Below are experts of layer 5 (counted from 0) of a mixture-of-experts language model. Rows are named router (the router's row for the expert), up (a neuron's input weights, with its number) and show model dimensions 112-167. Each number is 500 + 50 x the weight over its row's rms, rounded and kept within 0 to 999. Numbers have three digits each.
After each expert's rows: "comes after" lists some tokens at least twice as common just before its tokens as in all text. This comes from a sample of Wikipedia text that the model never trained on. Tokens count by the router's weight.

# expert 4
router:462447526443436440546622504455457485546539564503543519533492530515381580458442405405488547504525462456504482404431528416454512591423524524465481453454514499497553476445
up0:499482488502544570540494531622443385534348570462441519417524453535476443543568468529532516546520532468419542481509506583480604501419500532557472493496482546545457503449
up1:465514482411510534525476469427540389531574511431500493494529511420463459631479505465400510542559475463528517538463477540500588453467524416555598558411444460527492423473
up2:537500529386490431501631488455532504532645516452511529481438578404552493543460506405430479501537498520504450606551451500513548515423591489444489466439440495380523474492
up3:529459443432507441525546484534597484424495544471479474521459552470522468500559484507519558517458518368490505487389541537507517537545549458512528545522545552354507650484
up4:526451492496406408466482539425549469542435484455487511552471474469532487494453473456527634561542538473533494559465434501555497511597553521517541525437488523458511539535
up5:539467388534476510559407575566525436515497605530581493510536549568475518554461474452460483430482434524514455605540519500435506577472462428561555495477439585506501564502
comes after: " the", " as", " of", " a", " The", " in"

# expert 57
router:482447507383543539512499534416497500517531504423517432494454521532455592510472562422459539496486476551555458557474433465492548558427468547586491462373475547472509555484
up0:533480489408507470445544502439469436438593461540473478486469541578500599422501532520477507589527530471478412548491497547584500474489464507554500542508488456513478485466
up1:463576491514489490515564550478491518539483487546514502446531564381482516538434534578462500471516422519421503509486413392505424504533535464593516430510471570545494517580
up2:440462466495451508459540563399544596479404448512571516480463432532496510564436564548447483476506428485571517484494439509467465449536516570532477488556497533533539526569
up3:561449492442469584504441574454585511459556529479531483564463465419471521518493514497448506488490452454519490579370497503514445504510604527429484510489528486592492542530
up4:429524366510423510486560456518485519508449512543544547432560504510411447414387536417429563458547380468586439482522564522502507507507494533509491416490481524491479518430
up5:560500509518450396523492463517506466517564483461433484501457551586507535538447447609492541525482450540519453552500481495467508502629496513485549528415462517406457550528
comes after: "-", "|", " Order:", " Class:", " Total", " •"

# expert 113
router:495439389516446513553549583464470398456477528514537460579466476564538534546448458338501522509569451428469575472484448488440506587507537526524559478455526562463505523520
up0:495481418457491539473428459555536522487444462481463592554491503478466550474515433528466645621458465621589508545416446508583532480543548490561482545531532610499529566501
up1:516465490484591516506453440461508493572507592511456497461385519511520525440540482534444529440472439583460455478465511512459550464448510488500453479538472462580463494516
up2:492475496514473474519523531500529556497565475520469528481539482505398501433508551537519544430465432518614499471461443393465551519467474499537589370482477437536512470511
up3:531433450426481414377538465526436538547461486503601437514536523440506560475467540545500426530515516481527470449458524527408550448474506490498570486508572560535527505467
up4:477481456413548459570549538560421541535474536431523515482463559552514431473496390418473513547464484497440507508501459512533517442503525523503548537480572515465437519496
up5:302426479511508600507499444455405481575483484475569521475539465471525517457531433518400464497579573426492464564548535535377518559463590439408454461497497524452549460518
comes after: " |", " on", " (born", " (19", "|", "–19"

# expert 97
router:510484456501449567572491514522476417458516523468509450543468514544466579571479463298460488442600473430524549453513505440440547700513488458550510459452520609477488494468
up0:486479515521524426456544563548482490508577455497485469579394512538548497354399488419536554609560512514465577403530457554446496468441509423501468477451412454581514445509
up1:472473550429512439405537435459518467486535523527485398456477529511531521485531554431548604495430528429427519428355512577481517444469473460414497458536559461482514564530
up2:488487485535599526483619539506476457418534521559489493550396479386544442433481505642538502517499474450506449523480521511461418451391541414518438405494441495541566479480
up3:467512426489564515455557416460618431458564414491439533540494490532428630490510544476524567560466455384526553453460549496621501458507557429472555461445471491568446502451
up4:467518530465486433467560480531441544539511544523542535502476502450561449432419528420470486503629449532384484530460501556485502506485529432456519528551398533432497435489
up5:418493515503367453451603439522512582468500441462533539495512432484535492480474510502395532463470543504528430526480523535487487393501494457517475424526486398555446489465
comes after: " |", "|", " in", " 5", "/", " 7"

# expert 114
router:521412470497492474510492571485473393470530538486491460571468501539506531565446491381490529477592472445496532487480457487455530611505577474589525476450473575462479531515
up0:492456458474461409487567524471477528453501490427509466504372449511527506446473482482533650520437500450529473440471412527535527503518544449448460560477548524484490482464
up1:477519431490488477519553453408466560453439528524510557458481503562409514472535453497467410506569456451468487487560489452505522556529475518485546469464392471416462562547
up2:485464541509548485449491462525552484507572544440545407505479508436409549492480497553493424515495411459495509467528447484543560531517509465546505436496475455475436473476
up3:495344475501497523523458438481534547490407552583515509580495517448510597534484536399499569490500394490544593484541473498450545496470590491431444461467536433568525551469
up4:516508471495447427439527514588448484411427560513535555519479536486524578431447402551517483504516474458474558543489480577448481508501497511536507485408431441503502582465
up5:511458577477482428527501515434518524442462524512542436457560553526492554686540584480485488508496485495423418359627483560462562522483376510466507559536531527469609517528
comes after: " |", " (19", " /", "|", " (born", ":"

# expert 52
router:475464417410518525482482578449573436450529566396489456484502595577504511516508491440494586532552497424512480406489461407473588636383488480594520509500493528508463548477
up0:523544550471439511522472497583492535478441488473479538489510509608471532544485454492538571487513497649549454474520512627434513560483458482610455533448459539483464503580
up1:447488572467499584436566471486572484441438491519455495415505561523445522504529451514478499468487451406543489428461527503598437462546541536481478500592577514490481515413
up2:417582417465514388443515453436456519495470505536571451473514489545494411625462531478566502564440495521511587434550450446561563516496507505530509516495562533523494480534
up3:537450485570528468574484464536507471503499573539413435527452495576487494560518551493567612586566563495390406508476438534541464451479510486527487454523462547538512485479
up4:494464497499507470514513517461553394495497539477478478536449389548451614460515525421533467512531607516441552433498608448503506571517548441408467480507515493464422439586
up5:503475468511518430507425557454448485499514530586496510446450481446535524519486582520474547495539471562529434448443455532404523431419473504536501466524556472549520407548
comes after: "\n", " ", "==", " Party", " Team", " 1"

# expert 61
router:480515450400504535527551515436511474511522490406520465516541568498416579505476535379426515509542459450516468447440428411479581642423492544504551532482473530515435553421
up0:490481563567482433524601483599560450622564514476485565468508442450492516502527528493458461542495520407511456568488573545555535451517496327439526503514496562494495488411
up1:508519539624449396517527588508412520447543530479454384477520438438434498446480510521442472574528361427448441565480496627448485498542464536452534500531496494515480537488
up2:516493428377544443474512673457534588488537501508555559503565459482495541502494446525510515546495482477503463485540473523445509493454498496455568475483543451533433558493
up3:587325507583517536590445517553447500346546484535443490455414511503466463445458548464445553531544520529540483481464445505475577489534474534521571444474515490440534419599
up4:546495480543530528457542577596500574425483519583563428469432523456542596472514513554500427403515451472381496486416424597491471544473500500495594398532365531472456496468
up5:387545500431540587526514460457551504493444515445523431454495472516519472552532611563484504472460552551653529460503533482524554493599528447476525448544415509522500425495
comes after: " ", " 1", ")", " 2", " 3", " 4"

# expert 31
router:412450484443437524451626455519503477567531521402536451571475513557434531436448508352465502532511489478597434430502478384499544627485513551465547518516447564509428445491
up0:568464497499520490476523441475463546466448498476489398500484485550610534450535446563493568473561430454434548474443444559478542573487465431509502429465479610482395531541
up1:496477465451580475477484603505441435461412463471511471542577464423520541639477451541514484548532429478542415541493542543475501487447601423479516498525477510455520498520
up2:544426550355471401483550496475440481544559520564551432567420514604549585494473433506485512560525457548466554546411458451447480488419474519535589566464483496425519533430
up3:392542477457473500456563477489486496559474483455610460512484481483552510520528467538429508495496554377529574431526446562427473460603497454535571499494585497501467428538
up4:473460489429511484429479411514464489559468524491484501520471503514554542560518466542535447486435476490542502478419528621441522501504478525498484497485531482426437541547
up5:422488519542499468532521557408553516488478515496515491431416514538508446473464400399449546422585464423555533504495503503489489484526513510475458535467596527582444568498
comes after: " of", " to", " and", " for", " the", " in"

# expert 3
router:500484529411465490407583509506547436501554542480538464580381499534441530483423415389421438556611495463428437457522504458451464646532518533549589499493452529426482474422
up0:575546430503489463543533509511532516507586515538475479558565531576432416477434502489406468496496484461592523468592498465458528538489465479539502456580479508529534507526
up1:517515486517484466561561521507479619490489569459533456548449555568647515499464506481452482482495491526468542563509441491466526594426464564493528515542505481493450495554
up2:480482516476416576498589519497520454516513474474469550461510532412398509463458569470554509549497552509507447469479483493454493524482495329406491457532449503436519434514
up3:484468512487487487482552572463574517537548503512511474491453573552565506449521566470553614508659509533523542421533466423512462461516509513383507543514538487418539522444
up4:542416488480522509525534545611584412495467465480535521514457576515481527545474474569460466487418461458558424483378483442537482537507574529526601502500433529462502502432
up5:622513459497428459606475461538431459490520568530446534592562468540400535478512535518509468442569485558472554497462508461562512489481481492581504495475418532569473539421
comes after: " the", " The", "The", " each", "'s", " one"

# expert 43
router:519482428449561540521486562467494500467541503432560418477401518501550564591477558412464510445524431525572496556384436404478520515467469497606481469361487545523436521486
up0:442419502416486476443477427406609537482513465425478578486575438480492524550521581581535544525502435432455493524525463497552591480485469552489605523515488520469463439440
up1:457506517503482447415562463556475479587542518569500498531476478472506540409424556508517579517551473544506473577456502541551518454446482518445510467498475533422573549496
up2:474465546454540514493479514510480470520384483483510519512485441428466575517530459411541425478540485378577524502611522448519518582464506454549449554486543489498530553445
up3:325524450466555517419522513458465618502459557447465530474482486451531496526468538489403523546507463502564481463523422492508518509469524465623466453472505442428517553538
up4:403474501385459448558521481579479481565616503409521489535589524471453471512397359463423508593557555535503558487447490435524477497506532561512488562534462522542452467526
up5:540542485496518494559510523499518520551508511406562436492401523440525516496488512494479438432492426553536453455437544459513486537488518522604528412500395472530459387507
comes after: "-", " •", " sq", "km", " zone:", " mi)"

# expert 78
router:422424511497381471477564539498499508493542530493556458554537554481530579484519513511526489496572475503471518471490427441426504520501599473509507490365476526516428446490
up0:565420461475566515599443572541514489393491585518388501516515485438472547519497599501528602493553415510435473429400547397438501553367549409566442439470429501569456528469
up1:461467523535476511581596429466434535450432504501488585487639491561546506539496424452485492455549433452457482406541561485531565542546484453461488457508423452536592524506
up2:467436498484481447532542481579515552594498464479423471564530472476511439560500605487428511402575501514521526516485524505545454508511525463501541443520436423387532540566
up3:523520489456462485505429588502590470496610503475523508489520492561487552610444479494504582531459395514627530526539345391560554494538465532561533505508497536573535561498
up4:507549548464479511504482581427601522441579472504531469419465502522441434549544547432435519535562441471470480507406482523543486516424500380488560478519434445514502556455
up5:451420520466447495412530371404457485512540526482551474564481483477492556567442510483485471566466510548594482473522517458563496514516464494622459573457413527487491373534
comes after: "\n", " a", " two", "-of", "-and", " an"

# expert 20
router:413405488464421497463620493516498469530461570473551449533466496569471533479423449343390505418503471472544414479518467420439533603516473552567596419485492492496471472449
up0:510444487421495436487479460546478438395511581489449513551536580583411552540427450475512531535609500442444449433555501543449482530456508457490499512412434466567459533511
up1:540535524513519460603474493556415518401523625446464491515482524554383501456501440446524552451475503471485544553458539505584571484453495406489593481507568412442518555498
up2:421548454435517515507509615488438457480501581544473440483538521550459601527505440484487542580489588474499432489416505530438549520466475501461459490486580459376531446556
up3:540560496494545471534443553505473483482449534479620480525508410408501470504586428384558454527488491417429450443573545529467570545463462451525469564529657482485451479574
up4:619512466561502625485486518550471390452419591547481449497491531525462549529521492601538623470535483529530417527501513555400514457531507534513463504469573466526571594461
up5:432507532495488565533513479495531555503494486483505514528484533452518467541419595439461521464438512508533456494552561495504468534510496494552530508435469560422400450542
comes after: " the", " a", " and", " an", "'s", " its"

# expert 18
router:465445526485469462505627569490453521510563575460584405604436510535434566490416480440422459506515457462447427479485537399439521550447559519513526472510436534482458465445
up0:390470457408488603522402578401541544449572464447423512463476472460530556512439433433456487425495466584483428430466369448503498603508528432553411510518525554493521512580
up1:500418522473597420545463544506509547474534413465566442478577572589546528576482551508428529457395316544429495492505530447463477510465497504496511533492490537529455539611
up2:542581464443492488468549536480601486560459524539515487446480491542495611508508552470456483490568429505533494468549474481504501540475494440544555536395506486454438514551
up3:521546474491476590506505494496536514481505582446581483502496512494546506537480578496519528466475508474520503463600466427483582520430489521551509528468524484525500473499
up4:568431495512531519542393572481500526374459541486520480515491478604496505546506533426451506454483401371485487527542480478510475592490484418541517475491475501578539461506
up5:461498527537411472452478465460471514545374454536537509498561483385472475504562492506570514411542428360510452530493475493403445516417535473397463465515547489519563498594
comes after: " the", " of", " The", " to", " by", " from"

# expert 8
router:428457502432437419467682506457532470483589579466556447572434500558398545514431472464489467493519443429468417488406509364493491557463603474500504474500530519539478448435
up0:525457442409418476441457536510521432487503482527567444531545552505591539509481372484384496530514443497542459421574437438508592537473563374507552497543497542540534614485
up1:515511424555519523447503500452504484526495533496448497447555556434501523519439494564436522562485480516543430468596405454441627467536486404503472517437415553539437434507
up2:465629490414522492435570498455531424592476474532521422483428466509569496531440483413465538543493548448501537459529443388534482536560468513548528557476490490437489548446
up3:522530321580443521496440565530511447549483565511533415488492535524515507534460547554480514570507484416567524495427378429485494512416508443595425430507516539446566521406
up4:517501503456487548571548476516500453508526539487487528487506522527449584546437526530552567495464475596486522406399507445573482481472533476527389404457515511520543548532
up5:538471519447465566498513534588695487629518489576481479521452522455478584513472527444497592565534555563556408533448483411487478502470464491536660485518473541423495474493
comes after: " the", " The", " a", " of", " by", ":"

# expert 53
router:494396489363495555447515551469542452516547592370478459476517578505494567528473491395508530478480454494522498435536430393506576654433442459565457485431504473535406542435
up0:465380553613463461459410485475458614483420548456520532549518550515542453526561566498506570525501442435507422528563418443482410492525503570582516450483517500502545525434
up1:532488424472400493469572432451569556466606462537438505491421490552501446532510516491486545621514498477473469522467495439505409458542505468477495536560547483468498438518
up2:521491486507490470544491572538454366519531509478540462497455495404491520525483588443475524492520450446615602604486479457410516474411638504423541516472451453484554432525
up3:534469579492473432469508446400551483512567490516433427506416481445401453511511547516493475391508467507541525433419546437525549529438547524462535491435505477499520546535
up4:559508506430498578519535516461566493445495490562482470482518390464465511525498542497455486504508471589454542522442481550468531531570497473514485490414577502481535561436
up5:500498457484520442490488612604475507484474476531453488503475466409433514514441494532534512547578506511528513461515458477471585490489549503558547478577496493497583485601
comes after: "\n", " ", " List", "|", "-", " Votes"

# expert 90
router:421413503505420487536549523447537531508553515539566516494524519486497570494469543567463512490571447478497564504499440349440549541475545459492510390421436545560443470413
up0:415553503547405458524470462431459416506576495455487506522445468467488473521482458534411464521489370426550538461522446558479518539473439535655549511528516455494474553485
up1:442452548481430483540402468490457470482532523443427399551492558504521532500478450480521476563540432376478528479532436541430474498519460443445430499519556397449497539680
up2:449544503472422503514393486510638519541540571493569504488596471437534507483471559500502566452516505523539561539490548557509514512525498568494456442528492498474505471494
up3:500507577405452413521532400382546506517509477491487522509434473552504417452448541512440565519514557589570503544480468521503524488495514496528532565521507469408474489472
up4:497449517461496481400499488473547526550524515455483518656513470506519512499455450480535508546530533509540529469480448501448490536463499409562535510565498426414374492524
up5:574426529450512514515646426507557473514554486523483377542452540524499491518464497487551461555448542497540488580505505515541527491506544475518443494548434500481535436504
comes after: "\n", " an", " a", " non", "==", " information"

# expert 40
router:478486410488487457506467589467485506436524518398620441536374496537452534521425515514514530488459428543579502514467480500430509508450491506559458420413509503487444543475
up0:552536613498475481405545571433514499521449608464447427472424514492572475565503509427455475425540466509462438495559476518455529515445517397552583466442482572439520480485
up1:621520448484533472459487587504488483502428517513493631553521544501524429492417525454513426538460486526486484507585536526502462517462529553502482471423457497478531489495
up2:537433490459539519418575498515527547498503457537525480530518570485442567393489527415471560562552406567466540460530584519501504506535506508539482515520444504641551586517
up3:505558493478584473612487486461480431523529486467524547579470467466518492399522459400510546477537517452437606476507534494536554512451527485446454479483515519480493546559
up4:503527407525506476454470557455556491534581475545541423522475518399478554476508451546456371405456500547579477454436482469490471517585455522551534512476523590390501491483
up5:541432519429504524440494462463425500582534516531527406497541560584555488488444586497464499501490494451499492422588488518418512481397528419521627511460521480571462522514
comes after: "-", " Website:", ":", " •", "/", "C"

# expert 28
router:436407485447467531506617477585501484463477589481523461519504490560425595492462467405477501445530408461550516432519415439524557589504524519555576439493424483474452435444
up0:546550479459557413491545500508406466461450565538488484476468547540465497591456475546490411436460492567483440542555537512444450501458504512441491462416518534627403479566
up1:495527427506439533398605508559452491491550467432557486518463475550482529465494589512535536546519614505461427467513445467437527543506450484517585451520482528476529478576
up2:469454477489418519528549528476542537464506499449571539551487550531500562482453417471514440560432467468550425473493547434490506590489512483493453560495483468537485461526
up3:382444451571431561537497518491491528425536466484462485568612477490467477605488473532586524466454498435525506410478514460541523560540508484482406555476504578535471560573
up4:561529512537425539527462465548527558517411580492527482560455508463450484529554506487410427444504493423476560510427572540516544503480562494546527550505403441441523472481
up5:559597487506607503460525494495492466411467473566489549603546529523431519529389472502408507492472496426538497470597498570544593490503521466520514431496443489427529478655
comes after: " for", " in", " of", " and", " to", " on"

# expert 30
router:482551496493448424531612564521468471501603534476522505547460534560469512467424529453513510499546456435487458475432507406406479542422540523531532429532485513484502515444
up0:485425421522493537562448502446509397500444504558513513454520419467508529536454392531440557473539417547488449507567523552541509476581478561518502502471513483552448511547
up1:547444500470468452500544471454503433522609516517497506457512427413597493434540511539529477417456494470598409380557491549432454482474510492511582482510462456562500521471
up2:516554482446546535568520470532538476421412525537414470445531615537511499411515466486536569470580548455481542484414528575494488493469595462372398502537457483482559555391
up3:546485490523466577431526429558598553492547501558478573504470502509460479510465566419539568484546546513516461441495403499527502491534524492449503475440513512491487534564
up4:415536463463459545503492535462515511431576581505530562556453518504468535525520499507534571578573516457415573554492494429571526479532498424447432399471533511512541600459
up5:532554483500473443478523512517492513530440543519517439489402429411535552519449451545511555538550456465534511458412486481397588536508466573532504475516394517540515523535
comes after: " the", " his", " a", " and", "'s", " New"

# expert 15
router:452479491478460539484590528487551459524529562479563450556437549529449627570492478478481516518526396422521460451487479420485509632521598452488502412475497513476483524483
up0:476475487511453457512612459448546541569502505551514521479470456427481497350487502543556509407603521584462452483458534454360512459509540558484525491491448505492507454590
up1:513492447502512546474584482571478519599477495433461555560446536477539527494553382523598547501507528415502390435459535507461501455505549604515475560572483500455384411520
up2:573419445553515537541495520485519504471496605512422435501427574507336541545508545493639522507541429483484469478558503468436520482463464491566548447463428450520487510417
up3:442502531456421584503551494497571484487522546504538501480495515544490533450540523485582511449448573477527483428495523509491546445479495566529555575482570469582468502441
up4:502421438500548453457488481514572451573486514480535473541637466498506569542470500507488543543519495551449492482566518547468591485474487484468457487463539512556454535495
up5:488539511520492467570448477435506515547548523496520449548461482493407546511447601481449471482574408526523440485518544478470528452498518463581622428539435470563530490403
comes after: " of", " with", " to", " in", " as", " for"

# expert 46
router:463438397421499577467537553493515461493557576435508497520546535513405602482470470494532613428534520466462478408510433470506578502457473455532462492411546543599391531472
up0:519569537546549520495548477545515580505431527484461539562542490446376484462476497461430551478541514545485522528540436533514545577494542477520478436529490500515537625363
up1:461481550495503497541544504523512484574451519519506352508537471459449538563491573473481546490583518511572545470451449494465479540464480451601590479485509387470611422539
up2:481481490411368537473491435497462429545601497517444526553491466496433479562433608419538533566524558514573435455626597433474485477445532452491443501497500457471508543545
up3:468406392490401471486499489482398560576401551430504552524537495462487550488539457488488541436482476441570514438541491480441546520509543555488485550533487520541490466475
up4:500396609617499547555429496486456488431475609526574434469522465516515495543461569518525532498437519499474507518511566464475464541481478588503558486501523425530538467538
up5:429516601462422660472520551439485584485483536598488533515503488439552502480552491472540585559560575550507574448467422464473478517557505456523394400449465592589542388486
comes after: "\n", " ", " P", "P", "|", " (P"

# expert 60
router:516514415434516488521509522559495498539565495374476394566511515569428513511460519433435494465536502536538466460455452489487540476483586478545596495498429557456486415546
up0:447545553558554524505599438467502577561431546511506479499573522479622459427460411526572507475502488438489520542460354457511535482380503529558518516495559465550468492457
up1:516504512459550465561526533496573538522577458533442478548451506409527513586485490472461535543554534440480464583588481511513529536533575477413553405428397477417492525551
up2:474537478492510497493387506564522499514429497502509483574540512522541564530480420523514535459614472399392621518550418523478539509428535532409534474512458539596463446469
up3:424532481545476589528549576484520458462514520482535513483592468479555511393401549375456581570544506499455523477502437428493570562475527525480457488530470622487426508468
up4:465438487458462496583486438523529465540443509543524406487523530496590491581434404526468599492551370448640513517429488487491490509458504593448505517495525492471511371533
up5:475509531560518567495504607506476517506492464615464516429547522475511498566510549510532578569526453521476438434481460491498483512457496508604464472443433483553540480434
comes after: " B", " Z", " L", " Al", " Ch", " M"

# expert 16
router:418467507419451557486565514458543480497508560442560462573450579480507541477459500388497550553555456457428473482465474413490553698508534528518500466513516484521512468463
up0:533521458543507464523515549404524535507514470475430509506510459458548505540580482536524435471549517443579425508505513596516470556489541506542565423448416505517489472506
up1:493558453575490467590508528466425540455534540437532530526466620453466468515496568410482427403525527456559550521569436463466495559476545461517495486431552491514514505550
up2:491499450537468526557489501499465542504504493438582516528417471533535576639540480467460443467467504448473534549503488502485444470497501485469553499488444456490517413558
up3:526555509494471437505460618545420466427492524421523463551520576516540563560443441445469575456467464494530553518412457552434490479480470517550532513491503552555473628517
up4:432481511456494393540439507465475557480514490441552501476582401541545475515467471387454435495562501457410559465590537402453516492399481478504498519508597443493359524480
up5:496510397527430453493519488458520466560463517459501499490409584478484546500500489453503416482483547473551505524493413462487447476525507504476532505499664527493423577535
comes after: " a", " the", " The", " an", " first", "'s"

# expert 51
router:431470429417469549454544499529512483504494514375502489498570514518461600414470413434438481484565504426542448454546424489486558508448567495488415478495560568570364547470
up0:508475474521476441458470509490478439425506554456473500528473532475480457581529495491556422366487479553447419479463515514482515514469469479539523583482548447492488492485
up1:452572443522419513472481488511421536592566541559506483536475458569583456525498460460559470453531508504490498576564417446403517529420463453603562485474523406456434523531
up2:536483458482538638545461526491487507524513528470449502525489556433489587465512527383484620526597535580489508449445536440529476650467552496498508514447508511546516584510
up3:496424419426527526632567467462528504542385491535550483590501505568478504510444524522540559450438515477596530517426476409517502492544490571571489470455539437445568551452
up4:474496477337489430508529494439523439543427522575522443417402478480525497479461416489470454477499510417613556573462484509528407528421506468487550439565502500493451453547
up5:504565530480509497433520462529479467553514559525481532527465586485463489475480542472526410538590432511434513481506371528500453525510472548614457473520462569493466432520
comes after: "\n", " N", " |", "|", " ", " E"

# expert 12
router:501473499465393536457577565485560514524504607474572473523482560548477616544454478458502522483583479459445513427485548490489530689486504526539588445455447584469493516513
up0:432524539532557452538489452485569576534486540489513464511502488523453486413540388509493514441509478477456572513517534536566538440500536456490489551550529501479490533557
up1:428477496542476490426506529609433509438469543493486596570542443472423396457477472497495443576530534511486523421555417443477525499502459465497526471452463486552490464421
up2:407456521397476461452545478464508497453444418456563560518561462551493546414522532518507608536509473483515561487463466370569467579582548498485469509527472569428526417508
up3:508505490396464537490555447540401473463566493500444439478590470531480477441323489518508388507458470528513353487562553538483522449445538539527459551462520403452560387491
up4:460429440441411529509537499428403586593452585469504597487487536493513459444543474480499550493496481522472469527523495479374383524520445519546469499538528486422526445541
up5:521422519579604482549581497493528428510455550472471528434524497475458482470507538475525441484525413473522474608587497541566508460495501450606455560484502503504537554474
comes after: " in", " of", " for", " with", " on", " to"

# expert 94
router:490429480471466490453542496438507490524539557511572484569534525478511559529437511543515588535562417450465511548555434411432523530453525423536553456403469540535468459458
up0:474544477517622496455540478462443544476556573485475429503538554628463470513542530459463509503518542469426439375578537529417504545461551597435459532560465571490491580526
up1:508440516525500507511591474533451523505598471547542520451625570511515443484451539515517446476512425553521503475512485483461493497531475462468457408549601485542513528537
up2:535469466459501458503464489545504521624468457465492494454483447527443502479479490478406547480567502486568501491402549454513550557552419558547518509610524465563461456518
up3:434554523528510448559490559453596493442487492472456400494602509517471555635505510478458580526459435560538557508520470601571615539478534426540480410527470440419509409575
up4:514549533297504525388529482493506409607501545438631506524490540592544516504422511537482469458487563505535440486545526518515562505481516500463566504531485578410417482517
up5:556468474408529510434530499469495455563490613494579439424520534652501431445503530495518554424455601470468554495591514526463543496495526425600453501484470580515375459502
comes after: "\n", " un", " a", " an", " \"", " non"

# expert 17
router:387494515428422523506535503508542430542517576486567462539435543565468622527453465410418524547555417417502475392517486387491561677474532465523543446512470495493451426428
up0:495515432427493513470502537546383381448501533488509350529563538543544507501387547571421453502489530458601508554413440557484469446506536446470481552521576539404477424487
up1:468495535460444415531514522500506438459580493455501499509494483454424432539508598451530564536530483523476484479543543597577522484516461507519569549565448497481488414534
up2:492435463413369439443460614399507463461449473487564399485481593577598506519520453566498512545474442463486475588496468503469444531423488474445489503431458495559443525473
up3:495494528366455495504449592546469618414465502503587531469519550485506554506521637511507413412507493576541414543446407420410512445477478537510578476392429507618515511520
up4:538489526468540495473498473351592463482497523493488540525490527507449574531572423501494434490518470581517458434542482448457458500524516472579461494414419572473417566504
up5:529533495515473353502513527473452482507528532467486535517515478427517472431558536522365496484470422539557434545585492401504528440540521473578422508502633529502504560462
comes after: " the", " a", " The", " for", " at", " in"

# expert 14
router:510478533415426460497562525445596458453496571507626419513487536543485587611392502536479532523522470454478472452447478439479544710473549481559540438484472502466508451399
up0:497454386580491489496471516575544482443512453465524517470562483423423488501579328522448519393532449423544456532533488513512537600545539440494475476570465579549439531449
up1:470351526457436499443482560557542438502552572471521572557490592577506429432505442514511534457517486515515417518568414478518519479522527536584537518567485500593429482465
up2:503519524382503528482550483557436450524557485488530496572597531519398584502404480453409480474527449477561407553524544528521493523509444449474536471522544444421514473465
up3:447345506480466488471528538524562492500458549503529548537435572487517527463495475465503565427582485441521587530543411456511486479482556501458491432456539482476518577423
up4:439509465431539502409408457510470464519554508417525457567493559437525455544544468492429528513524403479531482531361535433476499455532546553552463521574504435430536413572
up5:554471514502482435501479475594520512543527480471586460483528560565507543503521498493481564494510495498435555527534535569509479480506555481454530505439585489642480592495
comes after: " as", " is", " was", " the", " in", " became"

# expert 76
router:498426548444494525509573560497509502473549578372584511552448509498401531481507479444490608513563466523460533500457496491484559546480511560468493485459523512499432527422
up0:591412503498552362505627434449446539427459458493542485514436477496537504485472487469456495432483497473459553577431501513448452488523388521434575479449564472474476582527
up1:579447502448393480507456541465475531536552445476472504544596588517490441504471614498559584506556579457479454508585485492384570536464522454479417507459473507491574512514
up2:553633574531552549555539485591550487471472579467560562502499392450576478468452442333420481506521471496492614530516534530489507492514551544525479481537429448464517535555
up3:564482540440481503502472433450571487594516547551472530462588616444576509509506556550480473511497501484462477463419543549385512482516477498539513466483291453497541484504
up4:401459496492466501498470547472481448477426474509481457417513422468551509482481376534545571576486499457540551485509502506491549515486555483536464508465580471517513520528
up5:481448477480521440487519448476456491439470465478552478513506600673505485537484434429453479546539455462406537518465503479432492524409542465526542502488559470424505542466
comes after: " |", " CD", ")", " 4:", " SP", " Ward"

# expert 21
router:465393518435415520427577557531581524513562615496551455543447570582476612533410489427401511510543449457503526452463479417480510657493512494485596442519463517471494453418
up0:583521558497539476470551565488526511420480440515550545568424564506451527469511560482525479466550535587438560457462510512502426473460511574473525535396546505592514656449
up1:462426499573595454476505534445550438564510523576370480531439454434455546485513444512557593503520591463466581547467550426460566520415559585393538455444562492410557508452
up2:428475452441529375428474571366421493452563604506433579462530440471471405543421518361476519487502471536511453525484460417482528484442516548586575472527472490482566400543
up3:604527464530490448365509486465427474483499598524444523473505513458431491552568341374492421455496482472540549502495524478456538565465556537539489545498586533448498480374
up4:493528463479468461417495561540494489521464485519490475520511491452509537499489512550598542576530486445433425512402508399503521525495477512522566411447496527653434496516
up5:517586505549486399459549570501487506338422484477588565550504450573538448457507538510549496486501585513421514531525462468471427514481490592484521483505475609570502533422
comes after: " a", " the", " as", " is", " in", " with"